Weights of a small mixture-of-experts language model, trained from scratch on English Wikipedia.
Size: 11 layers, width 320, vocabulary 32000.
Below are experts of layer 4 (counted from 0) of a mixture-of-experts language model. Rows are named router (the router's row for the expert), up (a neuron's input weights, with its number), down (a neuron's output weights, with its number) and show model dimensions 256-319. Each number is 500 + 50 x the weight over its row's rms, rounded and kept within 0 to 999. Numbers have three digits each.
After each expert's rows: "comes before" lists some tokens at least twice as common just after its tokens as in all text; "gets" lists some tokens that make up at least twice as much of what it gets as of all text. This comes from a sample of Wikipedia text that the model never trained on. Tokens count by the router's weight.

# expert 28
router:523385491413578587504573494466541443489451561497467524536405471460494495546477512541560507579507455520559516484534451483466478542476557415513487454394314520520507543561520456559436497571516420
up2:594430439517482559502533382529467505456419486511509540540538461532464494532534411483547503548494464487550499485507508531442581542404502441457563482479465619453439560507523481609495479575539466
down2:451498506534537467528506501455507471462469532503467521454508493508523499394466621514535488548575544508556501503440405458489499509439552494478589442514505449542459463533565519402462509460475535
up3:519418452450506498463527420455551596471474587512588511555576517474508492593408397493533486550391537484456483416539511461511495500527519531530419508522520573376417510567499504458523540562496440
down3:385501485524538424449549464469476487486456450480556538564510526423506606571504502534537471600492572518441424464500422484539524476465481473386544586552511438492520521527436438508429420502505526
up4:556591519429496429562533516454598405456482538478473490459488561442525549413530445594503521468468525597499459605507498451511506501408490526531504513484588453556497483565583538525479512489484542
down4:494446580498473515555501382417588563654549565502477434427483477486472435490488537511521495590479518513599525522543414474561446458512446548511498499567475489525555536562475461460429386478491453
comes before: "==", " |", " he", ",", "In", "The"
gets: " that", "\n", " which", ",", " who", " when"

# expert 13
router:479462505494401523610461603544508498430442474522540443405476457440472470456589463402456412555461482555489390500496488568507525523528420508492575530520522490487479484498537395443407520432506487
up2:478548469481566456518442593487449552520485511446445513486579494529525535556439559498468491556488486537489451420524573433533479599535517571507438563455458520551502444539542542422482422511432492
down2:470495479487585569537473516414513574455482430543469502509483426580517407470468505539463514378552512510484493506544584508489629573560578493409670565589523459464506444342454478507474426450492456
up3:515460538598459524560464445518518455473501464566493479560518513525454566514500543578529505497485500603452518517560473532533490508476491456362489467487474486581515550554554443497510474581502462
down3:498511586497481496384497628577523440533548545567451564527410461540450528494538497425468547586514546523415501566456525542448408524499502504531417405536501507514489552535491494491550414474396536
up4:524475456559463509523483484486495484478536471474490505461486571443463538570515543602551417540461424432504514501539449503550491507502511540548498511484496541506524439541535560502526481541521597
down4:462582533494601528483490448446493536388424504527494474513493481562473494500544475509438534368519540456568465485503550525529492492510557497524515564431475546472597479522493434464446493483559530
comes before: " the", " -", " a", " ", " his", "ing"
gets: "|", "-", " for", " with", "born", "="

# expert 2
router:454547516580516533437593464437453499570504479480426459472511544461538542475528447418521429578440523551427493480464431527520425468501550499560583563391618523477573545507470456519559537463468535
up2:482506471444563605495562440558459624531439544573480524504577541478557510454460442561497532504556628415476509446506472529540510504480522538526507478474480482469571478534457528598462551466621535
down2:609447584471518472492552522410430468481568517527438548491536402460555520495534470425426476453493563560462528509533533442565505434503424496532506493542433583567534490428482503453515567548374556
up3:491474477506418469514469472535390526469528513515520532481504499511586597566576527533575571511509483520509542451496495496503495535514501592542555510517519530506497572530555491473447582509491545
down3:450437422608527540486475489532456578453547489514494552439433491411386514559543567473566483540469542550532480569512430573534523497354376404471487575491518518460540548532483511527487511456482474
up4:550571475450455536448572502589413522440514565375520574500491482563510551433476500528445541562570506566486459508581477453546600511499525449488376542388606577466536462518438487521398422540468505
down4:469471485520514573508475502503575576488495491474392448509545486462515480446494539499536516516491406524463413475498492438546512489465497507447544553555547494513585522399456550520577481484482497
comes before: " the", " a", " his", " this", " its", " their"
gets: " in", " of", " to", " on", " for", " by"

# expert 23
router:454432459556528486519448505524499521452481499522534513484502546531513601480473549496512502475513445514484545538399536583487441444464520478491504459530459523528471502438545607521500529516518508
up2:569504555544543422495492468467531527546454501533508443522591474453409463524540472492516490462364510481540428527484522497458523577472468526498441534464492476566449446477581448445507503462534486
down2:535491525476417546367399485531470539495636498589461562530515471479479478556498524552438455595492374486514439563557646498555498466448513512545486433526525545521484509454500457577469440561442451
up3:502438536601554501495491591437506482570489517598461432495483496493465643331476530477477479471509471564601470509520487593543411530457500533570492514545464490481454521444480581538539464446519488
down3:519519572598571452572473593539541584488481560469398518400458417514543405487549545463487502500495558510465516540529516539486479474513473511547542479543456528510476578438515538604560467513621502
up4:596469488498495508549596478452473404449441485543508481572433543558505520527448435506501533537482501558472529453476530434553389539564591474487428532566527489488505499407477571486636406522498546
down4:477465502567497437513460498481507509538500465566512577483529504510527571515456482495545504407481485471544461507570507521536577505489476490530477537475527445635487515518493536425640488430516574
comes before: "\n", " The", " In", " He", " It", "See"
gets: ".", "==", "===", "====", " ===", " =="

# expert 25
router:434443556541563548456579451631498493566433495518513399474567533450530530514481500575468402505502450478417531549498492471541506517501487530437471509489495585545564524502494516534453454518472448
up0:457451508498443479477534535380544533574539570441540486480479420564411525435530452485547447554479499523475509602513484482516548540466562470460537481491522573453521430500533506437493446517464548
down0:428599522475441511522513461477475502456490522583560479505556470429474508513494443480485427485485570539500466535583417368449571560419521579435517490558515500492554546524482426493520510489535578
up1:533372507537538391470507425489511533433526581495624520488529464453482527522508445431572541506566529479480564507487565597458536449481545567564466433552544552607457546433358587526465469453545495
down1:555584500489418493503439523464524567500569557525557583468499521537487502390474608414531467536542506433515469520531538476537464373458456499545523540483428497542524561490484581431519471415426528
up2:532527532550584595506537516535472428493541458417480522409437582491479498459470554463510565572507547490414596445471487437457438574528458547544437548477495402443488493484506501497477542385579557
down2:484532505420460466467501452494514478506470547452612443604473521471500490499541531496592545628413523494492452503408481504497558468476539510477515430430482588452477614463450550457480433441475544
comes before: " ", "\n", " 0", " 1", " 2", " 3"
gets: " |", ";", "|", ":", "N", " 0;"

# expert 5
router:510539477496523532517501440532592509555481533415546576490500470478553398543571512521580554501572504505508536473527480499453507506480632498491392422515535502447566415534432472470583503474526552
up0:483515562477458546499445502475532540495479513429476562435456503438492527531446523495573508553530605472564503461518554486514508579531559485566482490556520404549526445586596515592529499588454502
down0:495590488559482561546496523496454467482505518508614486477481488497541529416522474533468472521506510542552343586501519557508448494497532535446507449496475550497472443506453545556547450462543471
up1:508508528490466503543485433496554553578476594430440536499483494422550433575523485521482487472544498573485547444485455574576554497419502472463349512438477516596485602500470504524542504464609527
down1:435547524472486486466426464541459497410493503544499475541440487507484535468473420508516445472443519617500515488568478461472458602615511460625543463424504454475569488535574525513469461533467511
up2:585465448501520561530475429469504552570386437478508433517509545436600497494417444481427460467476495484496596527522505559440494433500499500445450502543531538468488493439425468619457429405452423
down2:602451451475442519435536564516500432467508497384524543560527495532438534545453462423554501453481609495500417573522450453478535557545503492448585498501443558374454533427525482501446433554552484
comes before: ".", ",", " of", " and", " were", " in"
gets: "s", "es", "ers", "S", " people", " women"

# expert 24
router:502448494502445486515532431489489449546550413513592493485479482602464463553494488474381490451510427437580450434586370421560522475587468470545525481526494550488489447535549456474495529538461573
up0:446429475458437481516367455550472508505483488508520500475486459525421481569498498485441564495448503576433467522611605475483512488641513530469535589532504399447454507405525592445428478536437532
down0:489462450485461536501569443442482530504429479455507536524395541454515481534430409410437562554554575507513484576526527508494496480498516541529581386527530410479543477483426489519516506554531456
up1:479472477494546408518540528492562400648478550536469506492576607460527431574541470531443572490503464501476593532514518521525502516481494451583536536521511543526466480555627557504575480520535433
down1:471432503494485495456561573517500560507524506449500541507478493518463517442552525522440475485524474531601484456382411525484502444586518579424537465545501577420601401524409559492451460452468479
up2:439519458430508423574572541421429485464464425617591495530521503515552571488502552510493454516509528460505497519562502521491487417462532540444532559586474478556612615515539553466491511519504427
down2:542527550578406432454464530459424512535435568518531517522434453443599585481492433455454466477522491521503492428506522511494481479580523558455446435499472451511573430548485468512468446410396576
comes before: " |", ";", "R", "/", " km", "N"
gets: " ", " 0", " 1", " —", " 2", " 4"

# expert 18
router:400464559522442550479493480461503520517479514506515519544482537453490503454473497465484537532519577486536434507541495538474526564560484573467509499557467450476461450570478460458420441439551478
up0:532555464474526538541571540574639531477521430561405445514520461464549571438394505555469477567428534505521524530458511473487507509568481484469417505471558611478467528383540502506391583571613602
down0:474487530462484530523511509493444615520518409472575392464505409496515510484572458482456489542482550434556379451497381450554470655543562467627565417537456445469512448454542524608545514487522556
up1:554485505484550554562479578512496483523459573565478545504467511430504494519469425468536589601581495502435488445411485572462546623488546542492546449443477575590497409443518405515548518590493522
down1:487424490475472488515540519525397456550419464503549477536457393515551548487488493480513423476445473499509545549602524445430514528524491453456543538471483418499459490573477493545425532434505494
up2:489488416392410556427436615528522465463501488522532500500539512532537480465600547526433532540448453529432452510561471454516535508502422461515538518459641502458534534571479461573523521479516420
down2:529510446457455511496489609413517478565511587488503435472571538473475443462486540585469488513562503487475506465421549462529528513486443520624550529494480507503457516508534541597482600520465481
comes before: " the", " a", " to", " that", " been", "ing"
gets: " ", " had", " has", " have", "ed", "ing"

# expert 1
router:509507492504489553486519508489558444466528492448512499515416486446612492482499501497474471477440527573549485517384469570513481511580577459527614547611516495406464462549425446515513517427553567
up2:490482483528416525455483481465514473496444440445546480523505627529492383510398513574454478478423550499520524536459499498547510422462546513485456487522548431476447436598427463491539513480569458
down2:558502454521502460465460497555528554483520527431494486498500453531464539472511487497467547575489526442461524504463532536584536499507487393467516526515408548532473510509486450490459544468536614
up3:493455524573468524636556417458488490468415461435557542469463570567430548458455474498486439492510433510515542558565518432461427484607483506504500500555573479473561495526444409417516521439536499
down3:489513543435486381477517537568483512577439431466502394486429535504482542509464504505427490504441508537555479489487481442468480466515542442485465490476455573572545410452490548504520543514459569
up4:490466453532488498497464443563458538453446568498408615443591503504561523449540518481497491419518539548441514415393498504525517532515539469485562437418493421519628535474516509538460467549543511
down4:470397527472453531552478557466562456536441485601555486489490550552524437462509477453445551471415482487458523453432461506578602538517453448503519512430532572454529572577551446463564482440493531
comes before: " the", " by", " a", " to", " as", " in"
gets: " of", "ing", " with", "ed", " from", " as"

# expert 9
router:492578493495500513521498507518493414562468561515432478506580423551485462554477537499440413416414459518509497439526577492542574551580606493477465552537525485466591531522495648510547452507551501
up2:449426536432424449573589490501586447591472517476459519525416470485539470524505465511492555476588522476415419589407456508518494415524541546533504467514511490492541527540541544483505505483517489
down2:532553495468581399443567549513468555502503522541558498453599455480512476571488513558503524516614477506453585472571467543460561439464527522448426578468421483484495541514409541499417454494420453
up3:490543452541511574561517442476544520499461516442482469557599461480446541489522551563506520498516528492493497504483490452494548549455518531513444540453488445538467548484542506468440480524511520
down3:567496605520575539497478479551580486464507574412532496536508473513584533401411513530490542494471519489496514448503523437549581582470636548501529455516443522436461502588547494529541475542497449
up4:557516498425438479431409559461424518388447457507512496478457580455417501497475478534520398530472472517508548512491546521413458486559544495509562584519522521440542554404516506447416499528479517
down4:529537469573453406511472506436509462508597499388497589553516507478449492393482479531466524551604573430442418471563506534522508515457522498533535488543507498530441460528524418495435525552452563
comes before: "|", "\n", " The", " He", " In", " It"
gets: ".", "\n", ")", "\"", "---|---|---|---|", ")."

# expert 6
router:533535489588459510530505550515585552523507495484460586565555474509536497459431437529512452459477555469471498464557492485520496462528556510469496557506435521407456559527453522544527493542500473
up0:513487534543367422484539404558431511568495526570532458445528477473518572544470474503540444510534477560455538599466461483510467492509478465514443523435553500474433505544481495510425508559542426
down0:521537450480489502471484508536505458500449458569515456440435465449478646453525477446486422488511511587476448481551513502590480545552523429555593514552517470503460503621539456471474528516481600
up1:451443480573576422510571480543432508523553461487529443562528511549480457567440565512486579520439484472534425490404536480537518480495525532503402545504537547505405432437503530485459527468523530
down1:516494472567443325524456558477542501503497407463464491465548506494499585502497570472489492450507404645530605595475415534479642539522585404420429473512541482570461465509413452508554457518615501
up2:528555441503510479476442474551588538503502511544602454548437519475466478445520505551539568526568488423516478458526483528483510516526408481520537422512534573539449474576518461521520491489529513
down2:496537527493551476535484544426408451550498476576488471481589370565538479433516513436461527560540548443541454498524484513483425583474552547554541479479546579441550526498467453466461467538392535
comes before: " of", ",", ".", " (", " in", " for"
gets: "\"", "-", " University", " School", " League", " Award"

# expert 11
router:563435553402439429524607472494545448493526504543436479448478500523457487475559510555453461449591520533591641479435623422469511424501360537464558564520593550556536578542526577466538507497538560
up2:512495512570491442434454437483499546511537485536548575459551494495535590444614589456539484573494456458478434518523644546467564485540511459563588534434496519493455478503480493395491461426475525
down2:422546542472459564469505421584375545456459380558483503497415521443470539356483608545486507480488500573482576448533540618579465450512591461463483484552526464464478472384514554620488449481572453
up3:408502475542486430531471468465485428537541534586480404545529522521499467517383503502472559398572539528547583471491373449434470516388494468497485477401552516527504460514515509609530474517488410
down3:465434486605419458502488524467553489527507594482485475541562516409477427491478575595431458535545544485437539475523464492513527513476508523508531444542615497405428480447446574506421455481440573
up4:549479512515492455488499495556485524546505516509621465517489496515508469491508527540542506369526373483462452518475348543647433473413471530475619497486472425497497462479619492536481529503498533
down4:491428490525492523468571458529497487483488559516466472486456479490489471500419573537524552505445524449423432443490470507506538433474519499544425610569383493563475431498466489517593525431513536
comes before: "-", "\n", ":", "=", "The", "|"
gets: "\n", "==", " ==", " Born", " Country", " Coordinates"